Weights of a small mixture-of-experts language model, trained from scratch on English Wikipedia: 533M tokens, 4070 steps.
Below are experts of layer 8 (counted from 0) of a mixture-of-experts language model. Rows are named router (the router's row for the expert), gate (a neuron's input weights, with its number), up (a neuron's input weights, with its number) and show model dimensions 0-255. Each number is 128 + 24 x the weight over its row's rms, rounded and kept within 0 to 255. Numbers have three digits each.
Before each expert's rows: "mostly gets" lists some tokens that are sent to it at least half of the time. This comes from a sample of Wikipedia text that the model never trained on.

# expert 5
mostly gets: " he", " it", " also", " but", " It", " was"
router:140110122147076161140100125154089132113171125087117128156122068097161147102136079146091107100104149113141121095122153104150123152101110154142145112138140135121164121152138125124128137120106137130102198114158163166170119144138153135116117118155112132148119134132135151135094162137079092104134122133161131082163128136174118144126150116116156136138068123146123126132144130144131112115141131132122093145161108141155147170098111170127091121146157123174126134095100130125109168089121079111117152145101135101119123121099114117139138106129119166128181144125110102161108127093114100127153131117165162103164075120120111140116112108173078165117128157075122151166157117153108129122115157128112142110102154145149105139150118099084137138104163125099080096113115093128084134139116135
gate0:088164130140115152167109119154174080124106114123160084138156122156147089122138119126111187168098172102097102138157153109146099126159115093130150111116118181116147152125068116143155100127149132092079150107111120101130128118152103109157104108167150129128108144125108133104122126127172131129112123151176103118093141089112135155112164127097105114109135135149131133152105168096174086138124141149102155170123156167157137106135126146130143132199120154121125150150149117136158101071102171090133102107119141111141092145107133135107129108133125096107121143161151136132123112119123101115118116163158118120126136133135109149154149180140136129164131116123151104099106129176154158082103144110150138110123090111078133104144120143117168138107120107114115124108105112132105114165104170
up0:162116108123130134162116132158103120123117165147160118127117104074144142127095084116132111104170144115113132138149160125152124109135126119159108122102122132135154143190109105057088129168121126109070113090128126125179137165148111097126127170174157153136149103138113127114145099109133156104123185124124133123130113098128164138174130135175134138152120160150123113168130148114129083183182124115141177095116126113154136167139126122101128127107128149147125112109137122127090114100122129169149120121113108100153087128083143124125141102120154157137116151156110094182147128112112090088156105123160094133169069135118176123124093114134101136122105154134129146115147134102108131105152155174123139137101109065088137109124097162134149115120125090129124113118134121134133107122142105

# expert 0
mostly gets: " B", " G", " R", " C", " st", " U"
router:158105150087107123134111117115076120155108142094163142127115119124151129098142170128109109120146143187143128165126150124143132140137132167097147064130128137125144151151148151107180130126115180097157124119133113162167144138134089133106114138119136122106120184111151129128116152072134103139113126157138124101130137095078130136135147125128085117125150133078140145118137118152130123165102122113125132116105067137138156106138159088114125127133100074135177125155125116118170106099140161117110124124135161180116147143147177150121160142115118090109110161132130132121117168108143108128143134073097112115137125130148129121117150087146148108067173118095137127143186107100117094101149147154096131126167120129107117094166109109178108125121101103110139100136076152117148139082122131
gate0:140154104140142135121173142115124111081140128147115116113133140122160101137147099149123107128152134097121139141160151114111148115139129137118111106122114129175123082124104156147149068122132120173091168128132134108146121109150150120127168115118131151170099158163126136130102181155113139105123112102117163150188133127121070125132133147130192132155108106103128149162158174114092104117153117143101156160119101137136101119113153121116172084109180132125165136115130122134117143097121153152099151143110152093160106151158113135163172122140137141101101135096128129150125110117104123137141153141115125138178111136117189130135119155100098109129129143104164143080102129173110181164098139162102151073130113122137125165084126158098112120147159119079112172106129126157151158147129142
up0:159129118127111139169120164103087149111136181135104124169136163147136106161134131154121140186194176147102125091168101128097096146135160113128110168122118112142108183153140164121157099141142157125132142105138120074122113125135137151132145127165101107130117143128106132064101141108130151133160117104092118091094132107161140143112117093125137115092101095136158106109127153119120101159167162114140110134156118101153143144060127131112146095106107115093137123110152139126145135123093139159105150139125090149113131146161144127123154126156154166133175166097104179158140124083124108094124091111106164129129151123102133113163073118130149081097144108104114123115094112090100152124117102112129131117123141108110154147144141127128082130134125100125156110122106174096111137126129112

# expert 7
mostly gets: "On", " Ar", "ik", "é", "iz", " Sch"
router:115132073085189147138116150113151107116083120137113102168143146163145122142109136098099154139106118171084155141114131108116135106149146090129148122124158080152076120100142095153130142139097112102108172117157099126112114117101111127109134130117126117130139119150098148115124124125147190152146132096164093163097094119089120112101120116114137085122164140149143134142107146111138153170153118159128163090117163162121160143175130134128139147100162157123151117121136161122118117162105151123176116111165128077143093139122103143115154092153123123112142128093132157099133122113142103176154089166139110164153125102144117142121101142105173084169100137133148121126107132177140115158137126159176136120094139131123149078122160157148108148114134128150122179098157126123137118133115091
gate0:152154104099117174101100097126153155114103074120134183139126146140134134129101125150123130142170081138130159144105095198123120102120104165118130143122108136161100130090097130086159126128096142134115129085137127124133089088165095129116150111118136120153112140113099119138157127116109106131145146164131144172142098154136151155133136124121093063107098159102108167133175102133142130121140120079145140154085116098106156137106152142125168127057153129095169153101121165100142131126128119080141135082130116115112128144142154124105100156129108138126140146086144162086141150140091101106134151154150085115128127129136129158154113125111159107119118097131113104125092134156158141105101119120124113103074149127096149143096105152163124163097134139089135123121130176152159121113141125
up0:130137113125116133114139109126147138161134115082116133172131115134103098048113147159123103120161125068127112100114128099159124113142109123098091113174151164127121127126080144124121126128113141157075100145118115159110100201130126134183156150133114117150134132131108123137107125123127117127105118114135161131183109144138139128127136153116108142167126155162157136174115134139125176133135138170128134129134164115181121148102129159091137112108104157087127133142109122096117140138125133133146133099166094128139118069113141074157077147182141152133135116132104117102133124138133086114093151143142119186119156149115135140153089132159149116111091165136105115109136147149100106109137155102144138139092102107136132133144150125108078133123073094139082094115124166113173152156143140

# expert 1
mostly gets: " In", " from", " after", " in", " November", "In"
router:120148138115112104109139135142126142113162093145145109098109091079148110104107173150139138104163129105107086139169156108131149171160160116115082131114128145144157155116118115156130091106196123134180082132118176123137130148126145094128138119165150169104127126080156163095142128120116152141113165093085141149137160113131138151161160148180142108146131126149107112114146133132143126121126084136164112166105127139145129137106103147130180102124102159137137102132098112172092096160149134089144121099143165122125162148175143161117108109169149110125125114144093138157114086139128137066126119149129161162117150152096148113147098092113117144123113172096130117140108098124139124136136181113077138142085108101139133108136150137146139151157129130116146104146162142144093131140119139
gate0:119164187100093106122121128142085140110150142125113163114129152092101157121096125107115134128138109183149103125071143143097121138090122168101125106168117148133107151114109074135171184113137155133089114133128102142078113112122096135098135154137143112122148154103119132146131154120082107143145125119147102124134158057145087103160140123114162151153118109157118102097114107078134137126150123137103149141114135133157075136094145128138140142116087131138127108114155128133097156155159144154143094132103129134143126147133150138137114137091131147147102107113107151094091147103152141101141138079124138109125107165162191155127154137141155172151113132144082106129116125129120139117160120149079167145143093079122149133122180122109126083129094125128102149129118154132080157110129118
up0:117152117105117140136117144144148102120114134156103084136144084117145153127132158106129129144124118127083111112149107141132094145141111101118134130118147147108152113150100140152110139115153125101102199131142144139117130149126147170120090163116142152142088141111154106131145114137172153100075111121105149151144148140116161111130115143111133124099110130147113152085155126176137150156138158158100127101169085132162112112156148150127131165138117142108163128118126087142070114041099136072110131094114110139120121171137086126127150145138105144129152177102144115142138133116170160130147143104079173108115092091122148106141111108123153158140122098108140165123166151122108162157112135150184139138129095136128146109130098091096099102150120121125131110098150152159120123127054160